Experts of a small language model.
Size: 14 layers, 63M parameters.
Training: a variant of Muon for the experts, 8245 steps.
Below are experts of layer 8 (counted from 0) of a mixture-of-experts language model. Rows are named router (the router's row for the expert), gate (a neuron's input weights, with its number), up (a neuron's input weights, with its number) and show model dimensions 0-127. Each number is 500 + 50 x the weight over its row's rms, rounded and kept within 0 to 999. Numbers have three digits each.
After each expert's rows: a language model's description of what the expert responds to. This comes from a sample of Wikipedia text that the model never trained on.

# expert 15
router:481590518532593555459486477460532480512490522457541591495498386568601517486442520481471511527474559520432488489570502543481559556456558463396465464493568436452538549513493560490476539608528467469524498592465581486592448578526401533449492499406503449571497476604537455435555432520465462516574517597536524468525559527518564472506550459503524547546534528524536584528492460530524507438499
gate0:469463471503572494535484498526486455608441542368482534451514451515480445531499509443434504557433478476517496493493461492486480477603499475513523488585443607492518443555466523484517485412460516489436419466494526416374458410523560450602395549470562420520529492507497517525417524492438631394487502469492442461434582526469552526556498458451434581461514501521556525451559460444537492502512
up0:430511388479596522488458482515410535589525520439536531522588532498482496488506538389512504505482483373473561528487476554540487453500527533516480474530540534465506420477567559502450445472555527513391511524569488394527520517471547500521466517472488475550598586497378503564529565505591582456521559512453471466592558564478470520485538487497594444433508544559512534456568484474438463468542
gate1:564493509536559541485433500554399607584515447440447428415557502464481435523547554466562467534504499488453394460496481435508455555521535570463573502509599572439501479512457585515539532504634513402478528513460454443510503518555511482428460487519445508607518537470488544459381591526488496560560504443419443495564442478573529466532443481563460498491472415494579498520522405479501460498527
up1:465476474547465527491496527482529552400515459588494474577443583506448471470551507525494477446497493528519524540537404471493522513473485379494549518513472397435441528499530465544567500518514449564433468493542485461497514534471496423503542480494530550427527495466533465445524446576459510529444528418490493489503550553582526500538578520528457525456522528546477434516503420429525524647545
gate2:446511476560586535542447532418536605489568528480431528451472584527517486533552410531473437489558509428490407528451475551489537472503597486426529533526518409460583513491426453468485456507504490532425470552475549477536552509483481447512457530546447521495519576527529558593419466470553467553512492447524484608471550573595482519472511440504533537475484411563473421489505495541405510591445
up2:465530498530576525468376561544426517562473517464480522488455544586457505526488543424370529502569500508510443510548536470501464408553513522508534442538541416415531460492485472476499578447477400495463416489568570457451559471597453415460479565524567534485526581495558535450494622498582564495505450436506553573546551568524505458521495491424476525504551459491535434398552462540480520461571
gate3:447397432558583438579626483488417484544442561525483488566544398572458534491530477517465438523435472536478476581456457550465472540426465537479572554494432488535502449506500513565490435513517593529509506477444427445438511557582485539485467571544524562452373488532461562506395488490550625388449423468556534472492596502508488512466545542487529613396494508430518554524512467512518584471485
up3:498480444473339425472444524506501523549536490492489520439452547486542429450480551503547533506477517560491557535546504405586525400504511523544503512433471489422459591561526454489505482511539457535511452481496508459417534524457467481479465534483485624460452516568527453480641543505516500498497466525601503535461581413513541510660491590476585465524411470447432599509540482614475440527476
gate4:517478456577501530477433466419504498553402533480519573553561561449515416564455460456412665564503502559523459524516459444602527497607473408507550504489510514419526475529537503437498499509515580506588530367444449508518374506512536518462472491519429579492557576432510517456623487464557558506538469446492537509498546468487551561530549525548536450587551557609436462501460479480449486522531
up4:489475386481399558462498510435444554489425434502591510452496465507473483441527509507478597577490492507481533549458529492426557462541535475475459542539432535561561524550534539430518477615482524479434522476550592501498557490416572530474471421525522601470560455436353583501428486413451492495539473441477510469532502548481563464522503459441514445449503455395593465492627423524488478582499
gate5:525565570510504342459510476439485542500551574481422523421537512488496521464481465538456452512474486437461469503432422481562559510483454410543615512573512419491606508488499548433384476505537462453515529471489586600490524386442491520452445515528515449401471499458573462397483429549487522442596599522492507530428582487451513527564532479591513476593585457455451453489574495505534501492526
up5:411436500564482409522511481559533539448585475556584345462529487460440581424469512491554506539463510479516458454527542481428393395479497547395488566449578528518433540454505593494512460417516491627438532494480489470474463457487483503524506468454494439529420453541430543521559485602457510479494459554526562515618547522561475459478469548506508461478526468479463551518547511429469517394500
Music and film terms. Words and name pieces in music and film articles, discographies and award tables, such as album, song, vocals, Nominated, singles.

# expert 4
router:461534529451585532534590509508463502584490621444551568539485505536600505503458540461529450480481530483472534512564477540460558589513566489573507481565507464452421580540494541527431447511653423477524494447511486571561523476522414520484528483524407526513431497474584505491560497561431396555563544569512506509447522451504588481514530527466440542487452533512503458454511506528451441448497
gate1:554519535523509516539450520490461551536470503511495462491526486459479470547390484528514462457473450452502494417524495510508438428393611534581495476443543508538435488559564412430535465510482664443415412526551520548555510454500507496509565465516418480454541506543516487493467497589429534444507535443572521475485514573509475552491450521546443529476474382513457537497489486535445487492583
up1:455448545510457487536574568525516444519555539465563448577487475652426424481468446479445575452512652473494507542533550499537554557587435471540438520631535417488481475497460521520535531499452519497502490525590438393519441495425525573521548445448539505604476577581508542574539478524534464516501507629452573454548517476497421491552460533513399542520521499510482553544458424497505471517454
gate2:570418522472435453543528496494503563449516511567502571477445526457573465462530464519447418485477439527551480451512507417484555444539493523448576468565500562527504496489399466560540413490499525429535496510551591540460525550541554511520455512437506503485501408586572474543516585461444601476566480520503598559584487514588470571440482514472458534453507481450570483521457518565540513542538
up2:567517415473498545416527521583551495421464474514504438528454543479379535477542588583487635466487487474549562570558447563503520483476541507454539501435418503519567504517621443428514561502517576468480506572512490405536481506474465445484490453504567444444550541436512515463583552546508520576532458546475538411426498491467498470424405547463501454474519488436410552412620448420512520561426
gate3:542597510538514525525551465472573457554427543491432583501414546548459505453503427505592423495552538481506540471596470466439447540587572513453461454487466562460455364531614512452481363620423487518503489473491552565496525510409475520431477480537532504496431554463418543474501536482477441502498478500552525524523609577560558448452500501492527549511472515490393487508442502509477445470499
up3:563440369501544409454509464450504445444560482552580472505459440482453528483549500416556563473511522449443424494423483588528498530397453413507496529480430530523574530504435527470492461458528529469529509579532404449498477535486480448497430538428548436582503456500473505460479516521586488501528539527540418489531456482457430505515435433510439488593540451471521572511452508500524458495583
gate4:475532560540507511404520518472507477547398502451423498517539498542438484503527382527437516454503474537472475331523490616529468575518497549486494496545541540464440483534482561529496542437540565516550468482531494447543510616434458501438534479487417564565429502528487489420454526576470463556579458503533464465470499396507457497539512550506584476495457509610534501504483449534497564538381
up4:481479463521500560503552455461412544444405479521484475432437476535384437507420471639521518489526504471506440426502513519477480594518490488461411453603431559525518452530444446592446481501441510552476519503583513510517425507451450489571475563488391538469479467548548542444567494546474545496568474505533435441495536548536470492448554463462636545494559508503474499413405450498393452464367
gate5:517497527391517486479532572484465506430457565475471533406530540542497530483428456422543571451526440448519546456490528546550497519459470482394531534510402578470571432501547467532477493562398572482536509519551522506523481557491500508507478522528407488427442486511512458532448444478487451508486560447570489473427550623578578534489503533542519523438457574487476531542500474483550513502446
up5:510500494508503532466427543482458388441548471555460543533619606551491481506452508462576527456425413449522503524599547433397450564560477450473553554625467417520523463580449520522500569521502542481462442511572487500543456506434468554596542497463593463529555519506513504489548470513561535502571591482517524398535540548556446425457548557493390527528495501523617574367486494485574547474579
gate6:526582551504554425572496480534529462517544384441523470502564485522534478535452531462440425523486545465552538445477535448608591475511534450468533542559444447408589433465418596501423487507425527580560483572472483534564561606516490527536592464520440452485562568538539487466490519465511445457483479430493467456614493481447477528447539480569450491511505531533524548539479558461520492567482
up6:522458532468467522534568607484645531487425477502552541520533425495516560545520560503529472501550499491553528495504501518481648464538503533532426543440528437393463458514552515537575482590563464456494429465410478461423559468571462480518614479558518573505398471610521533472445386531483413510581486448450496507554477544473533536421507519510463548481556441473467503467464482500444505510551
Geography and climate data. Words and numbers in place articles: climate tables, census populations, and descriptive nouns like species, village, flow, historical.

# expert 6
router:501571497472518470519482382450451505519453555432532499526514422492481564471451477457493441481451575427486545575611521553491450518457470447407481487467504560451483515506489501437438514507575446385585518477497580553583500574494446457492546599464437500525532527463533489524464420542469496575533542568607535582526588505527561571463469478320408575461536479507501591485519483458502510488474
gate0:498518515433564559478522522473518430580492490458532483476501530593548570475595544456488492571401585477525549497485480408521456561479589457480421483501494437521475534519465513511530487500512455495399470548544511467485475518409528412507511500440480465518427579558547511496458502407542511510509536539508519505520524576469417484575485531578554488498490515519553496506444511505560501538558
up0:542464525496489437505474541553426539447491591561480500482498439464500536574480541523518555518556489487593559392524542399482567540460434531526590401478485504459464412429511485595485495516411479439467468384513599532523522554586470478471464601512511527540517469470493446525529461523446583516450467581453518390456613513548539560462555450498473507495553572554496511457485457440544416450518
gate1:537458572483625476481556471549475548486449500480487470475477572569542526496476445460482525457552523498524459442480481561518423522488490434492514497457463442569602562444565572513491530475474443434607511564452590493500501546535422508442511534459467514529421470556557492540502494562459443484437496480530520513463440495594522441450520441516518468501476544463482490523598552428464529613476
up1:491547507501398464415402475432555415495539496590510522547449500441464440500504459511544463590492456563532567492511562479434639465563466425517511432441623620558464468512509451477471614435479536491427482507536489605544566465414530491486527521563495442458591557463531542551457480457578570563579568463567512576506616509508472519481515456463421493506505436447491522485448560514538517453463
gate2:412508584586430459442417564464470613582456548488571553506515511448429531452424548485609510473497514558517538427528512504541560512498527394490522489577629514411505557551606551504481514518468497425499479444512407457520538414519507506471521523468526523537552494439566464478543485408499459469567531449523538567429478536574493468557518488592564478492492471507442390498525467563440515504486
up2:470453428513556493487460509545500546525549535404493552478503552554475523546558510473545487532418514534522435448529544491572491603444468491445535450488541470446478481491503517518530532547571473460539540457528516524514541530417421506499561562571498569558523498523572529428536434375561513530589567460547513582424399475549516534451490506421399534477496403591501587409492461493462448531526
gate3:554543604417438485527412428490475564549480468583509450431506555480451534513514511528584499497518523499510466443474563524508492453497548511531422391512369587534519518369517482536508520551499513443434555482500577457478467470543538496469511483457487484480448467449508489467501502399541551444584493423466487516551443578541577496572477504505481520479522504484481543536530478546501501500510
up3:479514522440458409493411515451539554507571521480433434504432487485516495608515441434586504459529485496456447445465514543440470495464496600609433476455498569568521469421522475511458560586516472473461538537449512570475529393533558525488396455467435526559581459484540478459489486467534456418580475453520516440531500546528541521594473492555407508543504546539506575512489543552469445576516
gate4:511590552538506509439518498465506512488537456415564506604492405488540564483455555471550439574496535488484523500651495505483520581613523544558499532576533491501366501526467442451479533535467501534532505523524503545423429488517477494457485505541479480491574468396537547543599606496471457513435439561492538480469507473511529561501523437442501570611436491507507493602459527405507538375545
up4:472408439481465574467502524468488508454549425532456487482553409482451598465545500427494482438507412559460518439442626507450534419488501489508380464500561482537552491561519556429509528506473485484502397522529524553489526521566508508477442525489499411411508579498568530476540409511499511501510514484468554475522537576566583434527503635475486453406575495474475558469477457521476499495488
gate5:445483504519462583503492483469561498534488602448503375574534401504588429524556516452546506501471458519482478459528515531563496559467477465500463461468547443578488535422585537603469567529447482524458451554511484463588457400428495410489490460537431445432471425442478476556469445536471517560444465545471483551479499455523537477537474474498464505536484566448448488500527524431487394508442
up5:574473487524497581451565545556433484512564487491502429586524523506460527515468608442538516535506511547568536524475487551524487500503470482432422498477495510533556432395524579528404520542415453442513449468508593514493428522528452508489447472453427496489525457477531472478536494502448416475499514595500545565545542526500523577416472454498604475479524475508456556466523579487558417499578
Word endings in plot summaries. Plural and verb-ending pieces like s, ers, ings, ts, especially third-person verbs in plot summaries, such as shoots, feels, decides.

# expert 8
router:510567486420468566455479498471596372452496620454537533513586451592561513472454527450530420555467502472507448559516535545470528481425565400507500444533593479423489519453460538439484496485570514463546535442520514558543447529466470461474532506486477425549454459500578558443571404552483487498570502483538479495539561509457527589469421414466495536419551515513580503597523528528500415507467
gate0:545440549590523554428467512548489466460526568495564510543469431576543607513482485480531538523434574495473473517421502411499549462474575536546550582542500499456430504442513562475523471477441487513486481515474486563517586537441490429526528450436461454488517481509534494536502515496494547584585527479457462538472515548579523562483507580526569472516512664452433460432447611457563477518503
up0:480516463582449477516440546501491508534579529596558556506584518535572595398581555529419547524493483525510520557505518580489481398491491513500516572564509482421531437488458513540531416572535502583522470479416582438474536560497476476534508480444437552636421490513468433401455533491459560474552401601560534525541459463534583440520440448527537539453442393456520567494500610515499471415582
gate1:425499435461575489485353605476448501509437548469484539424489472561507442497480570443442492495495574518491568434507490484530575500504545507615507562487496485547581530563447435500477487509617531576517508633511454518560407494399507430496432583468560474550483487460506605440535553484522513498459500517440454540503582587426523563518437461494517455480507555491537326546436522493483468416586
up1:534523502563421508563550528494394499494608479556550528453479496541506485490524545527471490509616380486552505471489523535516428552572501454453340485522480606429606494522464482528492547538458449484471495521515447504444488453485485535508508427598503453467484501522507488536563507501521488513587600481511459458437561521509386395386462494393509485516489461417473527563538405548534490489460
gate2:549506509458488506545458464443476514514469424585555493479551469508481476429542454563522464503462583514507382490486504503547536483461625502520638501479517506522509424517494452551464526542475580427470465532434504442465419501534460434483523558429534528614432512443557549428521481559423591517578492535556499482572430550473551515453371446543513444415544490463487609507498477593396632570507
up2:540496464529568480480483487463536561487498458525499504417519453578404528569514465526461397461462505409496435439474512374554469493580468401501474525477502437402472532401547486477445547504460448484539481505541579549513525531579481456495536523560579445481547494514537545475457500521456505516477558530453509533447396512485487562530552471486482519451466555427669543486455505488480514551452
gate3:580423439345501477456510464567508404527551511458541439488558497572449547429566516456481494511448562542584509434521533502426412429474640480632446579575524464536452466498489425557406516403529482467479471547457487493564410523448488505486435521516392438505516500515584558498459567512521566565532508464538512480551464567481495520412548509468531422472475613504542520559533502478407579470565
up3:438451400549459506514521459470442557527542501461525548487491519483459470470549371428551497537539416520410494490466518385582527474497416487549583516520442505568580488465431551460586598441517533582497500513390449466509478552560436494508527570462521540508551583471524456489513457489518490479467528477561540446392548488511523483587507485462530533350575451517440423500564542444541508397500
gate4:610532561602439547589531443485503502531592482462518461530565502465435569478514508573559429460582515402479483500504466501476497407481488598502530539432536551495598485452493496593467483452561449476476562513546400481534490525456512486452491503493564480449453450476475540501447477597459497507526531546507506492433523490463517413514508477438396419465503496574488564437489485571553484471451
up4:619552560454401530488530488552442469441571435451485415547448525472564574486425538490510535487508548439562451496502454501519432449464576468517506481494437471579484520522472531548520501485464490387484407420493561476565535424489498556516560532532450482487483536463502451511525408420492498538521465492575483525478459443419437444484466508556532540511475519524499366539520449502489483492501
gate5:551427511480628529494552411514399419484462541509458569514553493517478565565430465466520460522511402480475497556510466518489488550442545419474471494523572489525563530467539525543536425416519470456525514546602502480613495463481513510436468537528553410525445530530573520507537479410505542500614511417586503490492428476498472510516539542450487504486544528436510544431468577568560458508478
up5:545479486473477456456566535546480506457384517509511481454503632595509505482572501492494418590510464471519409606491466449576521421385482563439521529513496431509505447612454488430532532523486523471450476518437438464558504479517624540471449482563533462457503444562575475392596421532526540493422482457496528550457504533634531553502494566468491520546601507458486454477539506549545501459515
Articles and determiners. Articles and possessives after prepositions, mainly the, a, an, his, their, its, as in in the gold medal match.

# expert 2
router:506561513474574488570527547447573471516525530460590557517590429557584546487419479469478452520452547512477437584549509535438484488496611459512495439521553487480478560525501551453416568511579460456500534455419556577600491505421388558499572494439462455573425473559554531469531491566488457576535533550615506509549565508544563571464424470455440546487575501502489554562508445526507414472529
gate0:484482542450566545435440565552525567461515465556477500462539458562509476480472564495443541497488484575471538565534499418437506422577581478551514536429543570405471422503558596518591442529590533532507537424500477512495500564482483548416488522505498579488483447589487430545495511404440505474527432568492499509511459513563495603419546421465546495521508518443479503482546456535606506450540
up0:539493502508483533542481545578521467509505573549547443528453413545557588526564431460479529577525565477492542472548463530472400418524435549551484440472511436563399440575440473501529551518503457523523531436500525449490568555527410619539526504506444528611500563411517446602441449512496524534562459467520452506435434494383470600500457544542527581549563417565502399436449501552455499503472
gate1:505512574545528624546568587446563474462543482436538490526545504546518481518463535444518523493473526545486487449509551440416459558438565551550557520497559399482468502488467491547489419528458389524608456454432530526497450519545550562518551461411493544492469488449519593323581507506515490512536492557438464437486478497399503593443452477568563447533455420515560570444572538523450567565488
up1:491460456612512543445506565567491525484480467500535420575465501531470516502494483512582473512483445515546550384439508487537508448455516554539426467564626462576411557541542418529388447560452592469428418553483543515495450496507435507520555497491556493498507478490523495518566433478500525507538471481489530460444494540466471532486585557530599436495450524448535523501496394458541485493516
gate2:401509437469467424515512434505490413444570577553477501506451509436441446416488523448487509468433574469493457537532513525530514495518418554484467481499422405487496481477432486536550487539446438528552467428534462511431518493504501533441470572586403489448482478463585550455411504573502426553502462601496465456479535598396554432529456495528585456497449434606504535593512462500547613399498
up2:448516367539461546454577376539541489513523488521486543461505538483478488552536450486452416490546530514452595563499534532508378467515500560505530457524497566506509432532472587463448548523411373435530485509547483571544597323395506466495505511438454493513485519523406519497485568389600424501480486536581426468445590428465543601551494428510472460584490495503507573461590470554474475592493
gate3:454495455527576626477411585478482574416584505496512434447475464506535530575544439498487452484415550519525526534586431494536436431463440437489485591502554498420439457457444543451460559539525510502522471517488457467541485499466452453477485522468430515431422395560512467521539484553491552551440534489461490542395518497528520518555421525551584427492518544522514590525427550517496525512487
up3:424490493503433486544440507491479457489467489467438517537520570528482475544527526554419506484550414591583538563460486541532482479491515399561538552529534567572513590463511466579461391537522498529571600478506482567529553503407486511528492478510477467484487604401520610472537574436437455443412508495491534533512559550376437532387531486468469528522485519485464452482501404541530446456458
gate4:506535466472577350572433548469443499505569425440495476492509435515497490420486524485587480513484588581507535468461531391445569520419481462582521548472407561443502583538425402550511441493580498352534391541510412462526495442486430482465585492511476453490487556481509433451471467611453481481480521488504435434509402465484525556429470491496577499456539519525511522474488461506490554543502
up4:466470455547497490447502517488553525544463429440460555438493558533413450523500525461411570541518563502476619534461656484501474459552536534447460670549463460423545528438430474505510535523599494496541495526445485537431408435435557464603469463415568435473484520482536526557476491555502552526531518482494495456425531504535601503453539551523540562511498464422407582432443491567529537569453
gate5:558469565563472494507454553566556571433480466458552463417480592581500520572494535581500543507455509450499491528469595580500443436432515597394448476476533542541466545501577503588488469549571493536531448490527492518534419507511439593483560497515503432509550451455463457501517484531574451504564551462471481452535447465402596514580422472555439422460484553493450442588471464503533429524562
up5:566498559510407471363493467546495434544555553552582491491511493470473543572536536474501539563518399480516510583531545506521515564515457539453511473497468558431495550463593515604513421504506496424465454560611504480535512504597488551528465460495490568451524510470546486507450528506572424559555528575464535505518562513405479545494550479559565443525457586525519438507435452456460561494544
Numbers in tables. Digits and cells in sports statistics tables, results and coordinates, such as 1, 06 in times, 2 in degrees, plus row-starting pipes and dashes.

# expert 5
router:507541505469582514558517538453561458489553539463591560517581435569586549485400486473486425536454549497454437558563525535439489499498578466494488440516557468484468563534474543451413603490585479489501509472430554576607460501407376570488544498442456465586433479580553541465522505559508450553529537555612511495536562507536579563487428480440466541495569484512491564545533463537530421450524
gate0:522502587640597435539470461604402540459451496496505462513484562533531439427518545462421488480436514548506591466552506499464489543387486565419407586491512475489454493492525481411363528471526498470547550532559573519477460482452418518503515511432517557589499494445518562539529496458428566500572510570503526521515557575468537471554465418498580508533479449462568630498555534471524522468515
up0:469489526466492454489584572469582490581520462491533523582495498508556483526477424439483501539594493509468516485519528561525561539501487504516490408475572454480340567558518516454520515585555414454506455525450527541455491570512424436548487563524399423545600469487545440462532477555466443455569503582559591587502373481545477463585549548449501484578595484465498550580462454571477428501546
gate1:485547538436557531528516544495566488531518554509571535534425569529480421513496563550441459598509596465440511526525399492470476536573489530528506451544478575465574538529544506441522528568456553495521400454422607499450496470558548452619542532428424451425509489531467531448516477459445494559417502549556572597537488443550594533494436532576434513495431487521400485550563503532494500543517
up1:408538581538395507538544513572502538510545621530547564500495545464570535463647586550537542446419474591476532399500537436482516519527396511542449547481470509424535538501494474481367488482450520396472556479539479529456584474466532396382497572461543488578508508595486469546521429453475513444532538539389545454529489494553489446461473510457411509481490540441493529485541458466496527464538
gate2:478513548549493506468543551490543523539521531458468486485419554607548554517578475494487450456554594500515463598550464578508472487524526564469450513504538482581496486510493507516456513435460510539428523404536551529523473572409485484512567527482486563510472488457520471497473548487562546470458449494518504463479480473535469482527540633471535486520524476603611364543484508511506462511535
up2:474501523630548495527535484550530506508448568444479480527544538509541534581473502553524531484545550494662439609493447492493460401466567469402576500438472483552424513529451575413525474531411492432458500475450470545481491494527609580446526466460524563510492477560581513472499572586507483449514384438420445424537496451509551520536495543478443465491552496522486476489550522439501436419481
gate3:488570488494533511428437453449420506476571412528550537472563480591539511500474523563473571432541458529449541577596390552438487453536518401479525539419481364434492557589508410511536520613497513501513543508478481476533445528549602477412569472489501449498496468508570498574570535505521515456528522605562433635483516513548554423558537527474521504464537484470480454476527593460525473428535
up3:479575485519455459410455469425434553489419595454478585409598560518509462449550506557513486491504524388462599510452548537533524438500509518596514511472413478429448517488526500509341566577519419501348546425441527454561363490416494439476520447510512528492482459469548488542448492536520528415536523505528506491514539469487477478534515466494444567482500462466538496470555521577521468474522
gate4:499523561573615487398558444537473474506496478492480503455467486558505449516484469455458545524500490500407566467533442447392569434560529478545519465537521438596454566567414511624605490547569542548512544495531488516560471478513451569587410466462502409517489494581521523581465505512377510532504515437550491539552520427487521564574550495399506531383467583532479407588446442482446537479542
up4:591549501601479493534551552597550520521462494557593480436550442516431507573430532562583505443518543499459586483445552492522571487510517479528539495539528387520507552493613450587408494555436430594394596530493503503492513464532470520569494555477533517523464492517457565475496481435539544453540514506570519474391503500516527546466457541470475537445516441440527477475470602488514503439456
gate5:557562479438501546562537512564451488462535496468484472524549558545471484441538464520464478450508574548514535478580572579502521674455483538583551556489541474409471612452540551465443548472518533416454523456439444576475453536479508503517426490417523518499515465542508443547430434518429479432531445426555561559513544548514538444514537448454506475425564505491520563528517474547500451479432
up5:533534552523468526580460586475496519479557479572439554511406483475523493398537469531526498362501495442516577510529469541503556569458448508538477563579538559519563463510597397529473479460487461470497473576514476541522484391518510500469577458523419522517526500607515466497501496446549500505548545390595507501427453476599540453612524406548571518386466480470568587514568496461475476532510
Numbers and name fragments. Digits, decimals and percentages inside table cells, plus initials, Spanish first names and mid-word fragments, such as 43.1%, B.C., José.

# expert 12
router:505511511388550465604507485510476435526554516455550494495523416535565510404587511528480547475465532490485448551462441544410486444510527502496487460496526570531448494519584453480414455529522523379458559493487511441595472611433402501533527508477506469506530475514517452443488542522520461528484487555590480486440650523526552492519534491406479517436546481448513502527528435524510538460420
gate4:439527469478568524540522498602474516532498500468581521441483560521388509475522581522486532486499526538468502427547414427413516404521522425598552573529492486447508489518548498572527434489545447484467418595541533467534518472350488441504525442533559453502540468575465453450512448513496500459544539452545461486517510469431522571491552496542522486384476491557497501569502409471542460559438
up4:554483559440443433488469510557499450435442491467464444443417512477560536471478487422484505496497474408559576594520553549597566467455463563493459390475506496513504428611484484514537554544406487510548635528473497534533600439572534558467491636479509501448441472496488462465539492436525476527536366507544583512480609461507484499557459534527511436436648575450524573522462607446480457463571
gate5:526428458483488493415538519479542513478441493520585556472602497512459586488483481514408475530567488456520511570473531553497521525480410465496460438427505555555535452569489620515510550480467521471501439547481530451601449581495422441422473464437461498519589448493546541417554508503455510451490555470529433474501495578456537513384454512504481477483516454460462399458545516518498418493431
up5:469423566482506473469427506485601544530550506509498492496459613583473442564443496448456429519465471545509496494634437481481468413485501529543529461429521485479528583536509417430532463598506462475582479495446437504494436468539426540384515516535548494419494486474430520493445536520497529598554610437535605467571532496552502491443582522524528511377522429490468473569470448485490510524544
gate6:470525416384504516580509451572428571534438509545459622439438504459540553438459554546440418527419526478468512484456467504496446435433472493496466450547525513519512542504497524462583461440419510440536595554445479511543523353482493491562513543516482486531475461584524588468544595466495407527481530541470416507479486506401506533534503541531519548492457639539495572498475451526477541497479
up6:531552476513583453444449454532500550557431513520542538557535493519523560506498427577506484466530532515552511434527504546614512542513496428426522587581623495533596490479480580436637508427542528417538599517515485506542599453471423392443586555481425462525484484573530516507513480466512495498502462473548364491470411490452421607487474602422464585490497619487565670476468527412566516474570
gate7:465429526529490543539541550554555558590488474516520491522444478483501489528355525532536473605507445505509456505547440503499550472498490527547493512344498506527515506472530553511420475501573463561524502506524474529579514588537544467515460553463438552458434585530466449568460381400514501544435489542376502466538517483508515492553546512569498457501462473542421436464559477611540556379463
up7:469496455486490511490486509550455513518579449382502518379405537465504519410505533455446454573584477404510466547483441565475465506518549500495544478551481546478490451589484564459440410569444467450562465574542546491497500509543580506461543445546542519408438518541495481450511513546488525491536493513570506469418557466447429434536526499480444587554532549565443435553545518467496497432429
gate8:569535503511436479520500496481585565473488552554569537542479525464470473443393488507542516419582459562514494521526465414565490422512493470496575506505487577531406495472493468517474540549546606466559419492551521531448372552523546521518508533436499546559524411619601414519558463543504453513551430495563421534495480499455487473478455480565583580489496483435520415480509557475539552508527
up8:497596594525495429425481446530441553519484468535518465499500482407517455465484484479510460466541442494495430477499519606553490489500570356458407575596507521511513483497443502483456558554495473512472446561431471430491370603521554515474476522466478521477507478515520425394404395597482467531528580463500474396505550492544467395471515450562515507480554490530519500524477505359560512537529
gate9:451499442501533611506470545502453499489507507481489459470478473545541431583549479465436500501414451520480467566484494519452414450522453463549492572540459421468463485505495529567491462404478493482520606528502459458463423548498539450394552561513482471587469372437518523557522473545599495529447443420556503488529493469491569423564455456532495462453494521486412484543526592505487453608515
up9:334442539522480552421415569433424388567507531496463574483461505452502477478441484474491504524453482530558512423497543522496493426545498490495499566415511496518527540424527492437570523456523423524502562557489430441471408555476571473466512489546503489471494445459507495383484471522612531488504485560557458498479467565545521487532497494531500497493492530439521530586331536464447430424491
Table pipes and headings. Pipe separators in sports and results tables, and the closing == or === of section headings like Demographics or Records.

# expert 13
router:518541495488592508549514539442553476504540528481584562523587434553582543496374480456482448547463555487446442577563509526437477490509585465502468433505555465484463565540495551463428554536584458488510524478427542570598450500422387555460556491447450461582435459582568541467523481526486464566527541551622509499556581521551580571497418479457471561500566480516492558548514466536517413463523
gate0:542511583342468503528515519477556471445417528474565565441514500446524479479398532432502497529446511429511400463551548562504603593498508495494611426497563497429448514547441481502444558524542426419525507539452520427535416573499507526548464444437486432503451570615498526581432491440543518482388584468455518512436491524483496478516563518484519488449509520487539505465560449524552431388486
up0:585502543553472440492521570539518435463488430502500497438442519529349465500437565475509469517445558485537484527520533395526580549513477501588546507485497449459577549525553623540457660555457496573512470527465547461507491563451581497467547428516535527426513491512460443526370488545521612477496497528475623409513561476512543472502547468421423439513444549549439521387471386457528508455513
gate1:454587478458532473520535458491445464589523530467513424479454463599544631489572562404477381453503524521524498528449516466405585471428443525372441504420490446587512603534526466489483518395520508465516521568491482544515446493514513502475500497483504495566448535510397536438499526435536483488547509481507575466509525559482546444557547506541472529537525488555470587646440473522518423535503
up1:528561583390499505497483564515497513500449488551516534570461547398598544518639540542524438508631504568458561463531565532492483479490557467510554494456532485488501471554454554550455495527557511508567448419431498598449476575395505502380462498518509495524575495550623524633446527550528452493470487515408562586529532536477477560545558511597511552448549440594542491510443508439556477532488
gate2:553548507470397550487431508434485456471484460466407428503510492546553535555516534477528524491415546507444535474497482451454446511554503482580547512516580496453431593522472544485475424441498469528476482514498472519532473556555503533456497516510481469473548503474519504533529469497564433559596509591536506460545555498523554503517388497598550485528557470382548470586529502424542534500477
up2:546414428460450399482466534489571523485498509587512487562511467412506500485428477505528550450522494488454463567542430443513533435460532448511433511373508481483478458519433417460538500516473536433547502518445563494549450499596551476550512426467408369513542491446508509400536462490389581505563526518485530404503465507461545521371539473454416522496493574533620459476494512520435540494609
gate3:511493464524533538469614577458548462454632441566565440560437573530544450522522588529563494534493552546476593457548492552485506464451443484543518512480509542667537554536458437504508454609476425482523484529550612470521557463505531530436522558444405553485497580604502525427600458432440457500472451550451561572546488499458509504533463495425388485463431573414497491469450471443559391517534
up3:519522534445580523440501477469513483504504457522544532482561456559495557395498544497474538518462484486482512507559583570521440491490488528441568542458537485524441505448526482530497456405523511554494491499424525596461553479530457501495507518486467541560547497466492480586564502506465539458476379446511447578498443447487473419475601536457493592416465590560494611449514409449454528527573
gate4:544503501463544445512556553465413393559495458384511511412533526541545501556446553455488464470477556432485502465500454629517524409487475531444524471410570447482518509413497483504513543506544415401459525443384565567594539501495449509479511466551484516445552576533508419474472481395414515579491488507643523459508533479546525525493541508582450524561520505538525538548538468535557435502515
up4:416598499452511546578449492537460361498437654508506606500483533538496495451451453549432480403584561540572540476477500467472435484509530459562450477499466536539516539561525492414487472474486498466500444509484491504466486605522500499474502493427463433531528548485475450404538465501502386558366522456515415550531500456496510516566508552509454527435486396503460493570483524579542529555488
gate5:498577520601521586475505504557490458467456534465558427478492507584549425496466457424488588558503494564658517509498464562471500558494473546525492471495578576516541537454554464400457536496467595515448460458478493490476474493498478516483529530578431589626501485447529508549536473435415525434558558489514575474506548494519553647457553484476530494502578498484454613520495640391529543440527
up5:504473490498483540360520491544556525516440470469478533435420547473448529396492521476539529413498511489570494516577488472318419562448506514399403526573421474494555501493591504525494457432483483490520569350448505446518577455472556472556567506515455624511573495554463454482456528463576455537566532515519510576573477562494517516451425418537420544475528499512462532565454431482404457420513
LaTeX and first names. LaTeX backslashes in math formulas, English first names in lists and match reports, such as John, David, and dollar signs.